Weights of a small mixture-of-experts language model, trained from scratch on English Wikipedia.
Experts: 48 experts in each of 14 layers, 96 SwiGLU neurons an expert, 2 picks a token, a softmax router, a shared expert of 128 neurons.
Training: a variant of SOAP for the experts, 5444 steps.
Below are experts of layer 5 (counted from 0) of a mixture-of-experts language model. Rows are named gate (a neuron's input weights, with its number), up (a neuron's input weights, with its number), down (a neuron's output weights, with its number) and show model dimensions 0-127. Each number is 200 + 30 x the weight over its row's rms, rounded and kept within 0 to 999.
Before each expert's rows: "comes after" lists some tokens at least twice as common just before its tokens as in all text; "raises" lists some tokens whose logits its average output raises strongly, later layers aside. This comes from a sample of Wikipedia text that the model never trained on. Tokens count by the router's weight.

# expert 37
comes after: " s", " st", " r", " R", " St", " Sh"
raises: " with", "gr", "ly", ",", " in"
gate0,172,194,205,216,177,183,214,224,216,184,190,188,197,171,236,236,195,214,231,187,199,149,191,200,212,188,151,198,218,194,209,220,202,179,207,199,171,211,208,166,226,168,203,170,205,211,186,180,157,197,232,179,172,183,138,166,176,173,236,216,150,168,226,173,278,109,245,227,167,193,241,208,208,185,220,250,160,204,138,275,224,187,202,178,167,247,156,192,168,218,205,204,222,185,188,188,230,225,252,153,212,174,203,218,194,147,187,174,211,149,178,251,246,267,235,228,138,203,205,218,207,232,207,155,200,216,213,229
up0,191,179,216,148,204,214,205,164,164,209,218,170,163,163,250,234,221,199,181,234,180,212,240,173,171,208,237,171,204,241,270,246,182,244,207,166,184,213,163,162,251,241,206,190,251,184,198,193,215,179,200,200,187,254,227,267,237,187,268,192,166,206,181,133,162,222,207,188,164,179,203,192,205,187,184,182,208,139,158,217,231,231,125,175,235,183,185,241,165,165,206,185,211,223,195,195,198,167,170,180,180,220,204,249,218,165,145,181,211,188,157,181,202,158,157,179,220,204,238,205,219,155,192,220,232,219,183,214
down0,147,193,155,213,111,214,188,227,237,194,156,180,214,162,187,165,259,225,224,188,171,214,212,191,182,210,170,188,193,215,239,174,196,202,178,234,148,197,217,226,173,159,186,196,180,210,228,194,184,198,244,184,167,218,227,136,208,241,203,171,186,160,227,175,229,166,213,208,176,153,208,201,195,252,231,213,191,240,207,207,126,213,251,204,192,193,223,172,117,199,192,194,156,204,247,191,180,181,207,168,222,238,258,220,195,242,192,184,226,162,128,234,202,196,178,155,182,206,241,167,172,232,226,176,221,201,162,187

# expert 4
comes after: ",", " and", " not", " more", " well", " or"
raises: " in", " the", " from", " also", "\n"
gate0,167,229,229,238,217,190,218,186,252,162,167,223,184,200,209,142,152,209,220,184,230,207,238,186,133,166,221,192,167,254,173,217,202,191,150,154,220,178,144,164,237,217,148,256,210,200,184,203,191,175,214,219,183,224,220,217,201,152,227,207,204,236,185,214,200,129,243,198,194,211,193,202,248,260,170,135,198,208,215,255,154,202,211,144,206,218,143,208,167,205,247,206,182,182,195,207,177,228,228,215,208,219,225,213,191,189,237,214,168,194,195,202,189,195,207,135,193,202,268,263,177,184,192,225,240,198,185,228
up0,198,240,254,278,200,191,203,214,193,211,135,163,229,175,220,143,180,191,237,222,203,262,205,179,158,247,211,184,205,206,184,203,150,181,193,204,183,219,164,155,193,216,214,211,149,214,213,221,160,205,211,191,178,184,265,198,176,153,191,199,201,191,213,211,147,194,218,204,147,231,167,229,176,232,198,165,115,190,150,181,225,163,176,236,225,220,224,174,173,213,229,230,157,216,181,139,181,225,239,205,224,207,183,226,216,214,223,186,145,188,218,226,170,166,257,232,246,223,183,191,208,250,240,199,173,187,205,183
down0,161,283,240,185,228,209,186,206,225,203,239,186,196,213,223,192,191,193,238,173,209,203,255,202,254,198,232,218,186,189,219,164,153,171,216,200,190,210,222,237,199,223,264,215,200,250,237,218,206,177,197,201,202,169,241,210,167,208,185,192,196,178,190,190,146,185,215,189,198,230,220,233,148,177,222,215,182,163,185,186,219,251,189,171,275,192,197,166,214,206,174,226,112,263,195,216,207,177,209,143,155,221,191,236,214,188,208,205,198,178,256,214,243,173,147,167,261,180,266,174,193,180,200,194,224,197,156,249

# expert 20
comes after: " of", " in", " for", " to", ".", " with"
raises: " ", " f", " w"
gate0,162,217,165,239,181,190,280,148,198,153,246,211,217,225,222,251,231,177,187,177,126,200,226,227,191,143,187,209,213,219,152,187,224,149,198,230,195,229,199,201,235,223,208,205,158,206,209,200,196,223,219,193,259,269,220,199,200,199,173,218,186,195,195,191,195,147,245,196,228,180,185,155,164,224,182,183,172,263,169,214,220,250,267,237,242,218,180,172,187,163,228,185,206,227,211,188,210,180,213,199,179,153,248,161,221,231,175,207,246,190,172,167,198,210,193,192,237,199,227,197,194,213,270,212,251,166,223,200
up0,140,159,236,199,229,184,195,159,181,221,225,160,228,247,216,186,182,184,194,213,195,189,260,137,183,197,213,196,260,208,217,198,169,165,235,181,286,157,188,139,184,178,218,233,259,196,196,192,181,194,233,235,167,225,225,112,131,215,195,215,204,177,249,167,202,202,197,145,196,181,181,230,263,202,215,179,200,221,192,175,201,206,198,209,191,190,174,163,207,225,188,192,146,257,243,171,208,233,241,189,181,152,251,217,207,222,187,208,150,219,160,212,218,200,215,227,225,184,219,212,211,219,178,216,185,213,172,223
down0,257,160,168,204,187,202,215,204,186,220,183,179,231,205,160,167,218,194,168,218,144,177,179,210,171,198,281,197,212,177,167,204,207,178,185,218,282,176,167,208,165,153,201,144,211,172,161,198,216,210,240,202,187,215,191,191,189,210,213,224,229,147,233,180,226,270,166,211,196,209,198,183,223,197,186,256,228,217,208,176,167,249,109,153,168,178,197,199,170,182,194,167,181,137,219,176,189,280,159,218,238,171,180,202,201,190,189,180,189,193,196,200,220,197,196,243,154,175,205,146,164,219,165,201,206,180,223,241

# expert 18
comes after: ",", ".", " in", " of", " to", " as"
raises: ",", " the", " in", " P"
gate1,201,165,274,174,222,245,203,222,157,206,206,216,200,216,212,179,199,226,235,163,194,197,187,217,229,217,175,157,166,181,160,188,234,244,183,142,197,207,195,230,153,171,207,175,154,221,185,200,161,171,186,205,228,187,210,253,188,122,173,167,220,233,201,228,113,269,224,246,178,213,208,204,228,165,209,196,224,163,234,163,187,164,193,233,198,221,214,220,138,224,202,173,162,217,186,152,211,154,223,238,199,231,186,170,216,212,223,226,209,176,192,210,212,176,191,275,191,183,174,164,170,203,243,259,201,228,210,200
up1,204,175,244,191,244,223,199,210,205,243,226,184,187,223,199,200,200,184,203,178,231,192,168,262,269,193,178,222,222,154,246,202,197,208,193,166,193,189,147,210,207,229,271,165,213,179,175,206,165,160,161,254,246,186,219,243,198,173,186,230,251,183,181,242,248,210,183,208,203,194,182,225,170,242,145,209,171,165,222,184,202,213,194,199,222,235,168,191,200,270,237,196,122,248,168,202,215,138,209,214,197,163,201,182,188,166,186,234,226,228,159,251,188,228,150,228,163,220,212,148,186,191,194,229,189,186,155,210
down1,194,206,174,204,237,198,216,154,204,213,231,219,178,180,231,181,248,206,224,184,252,244,230,179,220,173,230,171,232,215,207,230,231,174,265,247,213,223,131,194,218,242,217,219,259,192,221,234,205,213,217,200,194,260,265,166,265,246,173,218,186,161,193,240,261,228,158,230,207,213,178,203,167,265,196,214,145,216,228,231,173,201,244,229,181,216,190,217,228,232,229,177,200,191,199,191,195,184,192,225,224,202,244,206,237,189,209,238,221,214,181,256,184,169,214,181,194,195,199,157,159,190,176,145,220,237,149,227

# expert 7
comes after: "19", "20", "18", " ", "–", "."
raises: "-", ",", "\n", " |", " the", " in"
gate0,204,184,196,178,220,202,219,239,203,185,197,208,224,212,142,164,199,191,155,201,202,206,229,229,213,179,158,139,207,165,235,206,178,197,193,164,191,161,181,284,251,211,186,203,187,230,146,209,235,230,150,196,229,187,226,190,144,190,269,193,175,230,270,208,164,220,226,198,222,152,248,204,184,177,187,226,247,178,254,218,181,182,241,185,174,220,148,202,182,188,243,183,198,191,196,241,235,180,160,206,218,216,234,217,229,210,208,140,175,211,192,205,242,139,194,227,206,227,165,202,185,213,128,230,205,154,159,194
up0,246,189,215,167,246,187,213,214,228,245,173,207,211,250,169,233,233,211,202,192,239,203,228,225,264,188,193,189,243,210,227,166,190,238,211,194,197,182,167,242,176,211,216,224,195,205,205,193,179,214,213,223,229,178,190,141,195,182,193,189,168,196,241,184,212,234,235,243,217,221,163,216,156,166,170,199,235,238,224,208,188,191,242,208,196,251,150,205,187,187,231,206,259,191,205,251,214,201,203,205,303,236,271,177,219,234,158,139,209,235,195,198,216,169,147,189,162,144,162,230,220,157,186,242,230,232,215,209
down0,199,187,184,204,164,174,149,231,193,212,212,164,207,223,189,164,221,226,183,190,194,212,182,223,215,180,252,203,173,203,231,214,213,164,210,175,214,213,245,161,229,132,236,135,219,199,207,208,157,206,167,188,197,200,190,237,197,305,179,226,186,206,206,202,237,161,163,158,188,205,244,217,233,206,179,165,175,186,180,209,180,209,242,200,195,203,219,211,231,170,248,157,132,207,211,236,182,178,236,236,170,188,193,228,185,207,214,207,194,129,204,162,194,228,206,265,220,192,263,133,241,265,201,186,215,150,211,176

# expert 35
comes after: " ", " |", "–", "20", ";", " and"
raises: " son", "urp", " daughter"
gate1,182,171,197,203,234,238,198,220,227,191,219,210,195,223,177,218,238,153,212,201,180,187,168,189,216,193,165,179,205,203,230,210,208,196,192,247,228,211,206,191,171,242,188,222,218,215,247,202,198,257,205,130,157,202,206,133,227,181,222,157,160,234,198,159,145,170,155,129,181,233,194,211,186,201,213,174,231,137,221,187,201,191,176,173,230,156,151,278,186,175,218,228,184,169,251,174,159,187,202,210,177,170,245,175,206,243,205,203,194,197,260,147,173,208,165,196,172,185,120,239,226,176,214,175,171,212,173,180
up1,213,194,189,231,207,214,218,157,247,171,220,173,187,167,214,167,215,199,223,192,203,223,174,217,198,139,232,203,242,240,187,159,179,192,229,194,150,180,198,201,216,252,195,166,204,189,157,169,191,171,244,248,204,195,313,197,197,187,165,217,192,197,216,155,227,257,259,269,212,170,179,237,157,141,229,180,154,161,210,202,188,192,194,219,226,211,203,201,180,185,246,199,138,208,218,240,151,245,216,186,203,181,197,173,184,216,202,191,158,223,219,178,205,168,184,206,200,215,197,131,218,220,167,253,157,214,211,171
down1,177,238,221,220,199,176,202,197,183,117,272,182,212,167,237,180,209,198,236,198,192,176,136,186,177,218,212,171,263,237,199,181,121,185,256,232,207,260,177,197,196,215,237,231,186,190,196,220,219,213,189,202,233,246,226,212,164,225,226,159,165,233,177,225,218,185,198,247,204,177,206,203,203,162,221,213,145,139,210,259,188,271,173,197,233,170,177,169,179,196,193,194,195,188,186,181,245,193,190,199,238,180,198,206,236,172,193,182,202,197,126,221,179,185,130,206,199,200,215,229,247,212,182,240,195,203,158,184

# expert 43
comes after: " |", ".", "|", " for", " in", "==="
raises: "iano", "ened", "ín", "itor"
gate1,163,163,217,154,179,182,199,188,227,157,259,225,227,224,192,175,200,123,209,208,211,288,250,207,196,210,254,184,192,184,195,187,210,198,165,206,206,225,222,217,172,230,178,201,197,240,129,152,150,207,210,207,224,200,198,180,181,249,160,195,205,202,236,199,241,198,198,209,212,216,240,245,203,231,174,168,157,240,187,181,212,154,223,148,215,194,194,201,223,217,244,162,214,167,220,169,143,279,208,154,232,200,198,233,180,173,190,245,229,203,213,213,195,234,214,202,169,220,171,186,144,227,250,166,182,228,192,166
up1,209,152,216,207,147,217,181,123,270,161,237,166,190,178,224,182,202,190,209,194,177,231,144,239,203,183,160,230,212,163,172,191,219,183,180,240,195,158,267,194,169,243,227,190,247,217,177,151,232,209,163,210,218,218,185,224,253,224,197,230,218,169,164,257,156,225,160,214,227,218,230,216,178,232,230,184,164,215,189,169,167,173,212,185,179,187,224,169,162,200,227,213,203,209,201,213,194,200,223,167,232,251,143,178,250,158,251,234,228,194,206,161,231,179,188,215,204,162,223,181,207,140,249,197,211,202,198,174
down1,199,210,185,200,192,175,153,223,147,149,251,244,204,168,215,186,195,206,182,244,226,239,190,207,180,218,214,222,262,186,211,236,214,224,247,252,171,144,206,157,167,173,181,205,196,168,219,195,209,169,204,201,189,269,218,182,196,194,212,137,211,174,206,207,162,194,194,220,200,195,188,189,222,228,258,191,227,207,190,155,196,255,237,175,266,201,124,184,212,211,219,228,223,199,151,170,213,168,190,207,147,195,203,160,211,123,245,214,200,256,239,204,229,196,192,210,194,172,199,231,207,173,224,162,271,212,181,165

# expert 44
comes after: " V", " H", " L", " Ch", " v", " C"
raises: "ace", "es", "iqu"
gate1,189,193,199,196,195,191,151,166,165,182,204,186,178,145,222,232,189,209,180,208,235,174,165,226,171,204,214,205,173,226,166,205,233,182,159,206,128,152,227,190,237,180,232,173,166,207,214,177,208,202,184,255,198,153,184,197,176,264,181,195,211,160,235,175,122,242,173,180,177,172,212,212,254,203,221,182,182,129,195,241,193,255,214,181,202,168,191,173,199,191,188,192,145,255,229,190,152,189,235,187,218,152,200,187,198,204,222,207,225,167,218,118,180,160,263,216,192,174,211,251,228,253,169,170,207,198,190,199
up1,176,206,249,157,179,204,213,182,212,188,229,217,167,188,276,192,239,195,246,218,208,234,221,239,195,213,201,185,142,198,206,163,225,222,160,168,185,184,148,173,231,139,203,178,183,239,154,255,225,226,220,245,193,139,278,188,166,216,200,214,196,167,216,206,156,228,191,231,200,212,215,215,266,171,220,197,197,229,227,259,203,177,220,196,176,144,201,215,206,204,207,183,163,242,224,198,189,157,225,217,201,169,217,160,181,210,185,219,214,238,283,149,200,193,201,250,206,224,194,170,242,214,207,161,230,211,232,219
down1,209,208,181,226,225,195,195,224,186,249,215,142,280,216,226,250,206,224,167,174,171,212,240,247,183,215,175,192,194,190,233,197,173,211,213,235,237,167,198,219,185,182,208,256,234,128,190,173,187,187,186,201,188,239,220,190,222,192,197,196,235,171,257,188,198,237,176,232,204,155,223,213,221,162,196,196,178,214,250,174,147,172,171,162,185,168,137,133,147,201,170,200,186,187,179,220,155,199,194,189,179,196,186,138,146,142,222,281,228,212,187,197,258,173,199,200,156,232,206,186,191,190,213,203,212,209,165,187

# expert 9
comes after: " ", " (", " in", "–", "|", " on"
raises: "ac", "id", "u", "ir", "or"
gate1,182,212,136,248,165,182,223,236,168,203,195,155,177,203,218,222,192,141,184,194,223,205,150,171,207,205,258,221,193,173,148,202,188,187,164,183,208,225,214,206,190,196,159,206,193,264,227,167,201,202,186,222,218,177,152,150,185,168,262,130,259,170,246,189,162,166,187,233,151,183,209,171,202,192,224,246,238,205,203,233,212,187,217,211,198,178,192,121,171,202,168,200,170,218,177,161,272,199,247,243,236,189,214,200,172,172,181,256,236,166,208,191,205,189,213,214,191,151,193,239,221,218,217,203,204,221,244,202
up1,223,255,200,202,187,225,242,249,163,170,223,171,156,209,218,238,193,167,165,198,238,188,163,158,203,195,256,172,185,143,184,244,203,178,154,187,179,205,234,217,188,169,160,196,146,245,233,169,214,213,238,211,215,176,209,151,194,191,261,143,246,187,234,198,177,153,213,195,148,179,207,160,216,237,201,209,245,214,207,224,216,182,236,204,183,156,150,159,164,218,189,188,214,206,181,173,261,217,252,233,256,224,173,228,182,204,168,211,206,184,208,177,193,229,224,183,189,131,176,257,216,191,209,207,199,229,235,180
down1,230,219,226,224,162,186,139,223,244,216,166,198,235,183,151,220,185,222,208,186,165,176,181,168,219,215,213,184,159,208,194,205,167,228,211,250,210,158,216,273,220,130,176,193,183,196,176,221,235,190,273,197,201,233,190,199,177,200,233,206,197,216,215,267,187,197,213,208,223,196,249,156,216,235,163,176,208,230,193,175,227,233,178,258,241,193,216,205,247,214,212,222,222,175,197,164,213,250,157,220,157,213,186,157,261,195,198,213,158,177,195,174,237,261,177,213,245,222,211,137,231,237,148,231,214,187,216,214

# expert 34
comes after: " a", " the", " and", "-", " to", " of"
raises: "ep", "ore", "ena", "era"
gate1,193,251,164,210,180,222,236,194,250,180,191,173,193,234,174,214,199,231,282,209,150,265,200,191,178,203,185,239,216,219,195,189,206,191,198,218,219,244,176,249,207,207,208,240,157,204,211,241,162,206,194,173,212,228,226,200,151,141,233,205,247,235,206,226,223,203,214,183,230,146,221,182,133,246,232,188,190,262,231,139,184,162,199,257,200,219,161,228,166,242,235,221,228,184,170,217,199,207,220,194,240,192,199,222,230,253,216,187,221,186,221,183,226,174,169,205,206,235,190,250,223,162,161,203,165,210,159,151
up1,232,202,255,225,212,230,200,227,179,224,166,198,216,185,144,156,154,177,189,213,231,235,217,203,238,171,182,190,188,185,210,204,210,243,177,204,189,237,227,186,224,247,217,120,199,285,171,156,219,186,231,211,199,147,230,177,214,220,201,224,172,126,161,177,181,179,218,276,196,198,214,256,204,145,193,180,161,181,225,211,166,194,199,239,132,210,282,179,179,189,137,201,180,198,206,205,204,196,187,225,176,160,218,203,192,212,220,197,224,177,174,176,203,240,209,184,215,167,230,239,184,207,181,195,247,182,226,170
down1,213,282,276,221,208,231,196,175,218,210,228,246,218,205,211,190,217,244,194,178,192,198,206,206,218,118,227,239,185,251,152,196,212,184,184,187,222,228,213,217,235,227,194,188,165,216,222,206,149,221,227,225,218,181,188,188,196,206,194,238,169,180,217,177,203,225,141,237,180,217,220,181,208,214,150,253,190,235,259,220,176,187,215,229,254,213,252,186,197,157,208,213,200,187,231,232,135,209,191,246,278,197,205,146,208,216,234,203,198,184,194,194,189,243,199,171,241,171,232,249,195,235,163,211,156,200,211,148

# expert 1
comes after: " the", " |", " in", " \"", ",", " and"
raises: "lers", "aron", "zy", "rian", "my", "ren"
gate1,190,181,199,231,199,159,193,231,139,207,161,200,120,149,219,202,227,184,203,189,194,161,198,183,178,221,229,209,202,194,172,220,193,188,152,161,172,190,177,269,220,183,228,132,234,176,214,154,211,217,210,181,209,158,173,207,220,192,238,194,205,164,179,202,143,209,229,161,178,180,228,191,239,271,207,237,221,171,197,197,212,179,196,155,241,216,254,275,168,167,207,183,204,161,184,178,154,178,187,216,197,161,242,144,229,216,162,234,187,189,169,230,181,184,241,197,160,158,200,205,169,195,189,182,155,155,164,220
up1,206,209,208,183,187,118,181,178,242,199,166,178,175,166,247,198,183,191,185,178,226,219,186,229,247,189,210,232,197,237,234,200,184,183,207,260,203,171,207,230,241,220,187,213,252,210,188,212,184,213,184,196,161,226,213,196,260,217,209,136,205,264,222,228,218,241,182,203,219,218,214,193,192,151,193,190,174,195,252,244,131,265,214,224,232,187,147,251,195,164,202,161,176,143,218,202,189,149,194,250,208,244,257,242,203,216,204,202,217,219,253,192,252,233,213,197,216,191,208,237,188,220,192,210,165,134,196,206
down1,255,137,138,162,216,161,233,202,244,191,196,199,149,195,168,155,251,213,174,133,182,182,188,203,213,194,172,208,209,202,222,211,230,221,192,199,196,195,186,277,243,206,185,202,212,197,264,206,236,170,155,242,175,173,218,215,234,182,238,201,181,183,193,175,163,191,164,212,225,180,220,251,203,159,245,135,157,189,170,182,165,230,161,214,199,225,196,199,215,198,166,192,188,243,197,188,222,203,194,234,151,183,234,114,217,128,185,134,186,215,184,200,173,199,203,164,208,174,207,223,222,199,221,200,229,173,186,214

# expert 23
comes after: " |", " the", "|", " was", ";", "'s"
raises: "uese", "iant", "DST"
gate1,215,222,255,160,158,230,185,267,170,165,194,213,184,234,227,193,193,195,175,183,133,162,220,239,217,195,255,197,200,253,173,185,178,172,164,236,228,225,254,252,204,226,220,246,207,204,176,173,192,203,229,192,193,213,182,213,195,196,192,207,207,248,231,194,200,211,144,263,189,234,203,220,203,203,197,238,207,225,161,171,219,279,197,198,245,260,198,264,208,165,171,263,169,201,163,179,189,222,210,172,141,197,171,177,255,200,202,163,212,166,197,184,201,162,240,209,210,218,178,158,211,170,190,205,185,185,223,152
up1,221,178,222,197,203,247,200,213,164,221,201,210,182,213,222,260,186,185,145,195,198,208,183,182,205,234,162,189,175,185,229,194,178,227,169,202,243,217,239,252,262,244,204,192,212,221,188,173,152,284,179,241,211,196,251,239,213,163,207,255,200,238,212,235,195,197,177,220,188,196,183,218,201,165,225,193,211,236,133,216,175,243,165,249,146,245,270,214,228,154,224,196,157,158,203,200,192,196,190,160,171,219,172,204,281,212,182,195,211,255,176,211,212,187,171,239,172,226,243,191,191,243,203,175,222,189,214,209
down1,248,184,157,220,195,252,190,259,211,242,192,187,175,147,253,195,228,229,223,192,271,198,182,213,229,268,232,196,172,201,231,177,173,180,203,261,220,199,238,209,199,159,217,109,221,184,212,168,260,181,199,220,177,219,143,191,187,232,196,199,212,169,199,197,215,191,185,184,254,234,227,180,231,214,192,226,235,214,219,227,207,207,148,178,157,185,191,212,239,254,238,167,261,191,178,176,153,179,218,202,216,235,219,166,185,167,178,184,216,186,193,176,192,246,159,162,234,222,188,207,193,156,164,229,187,171,186,205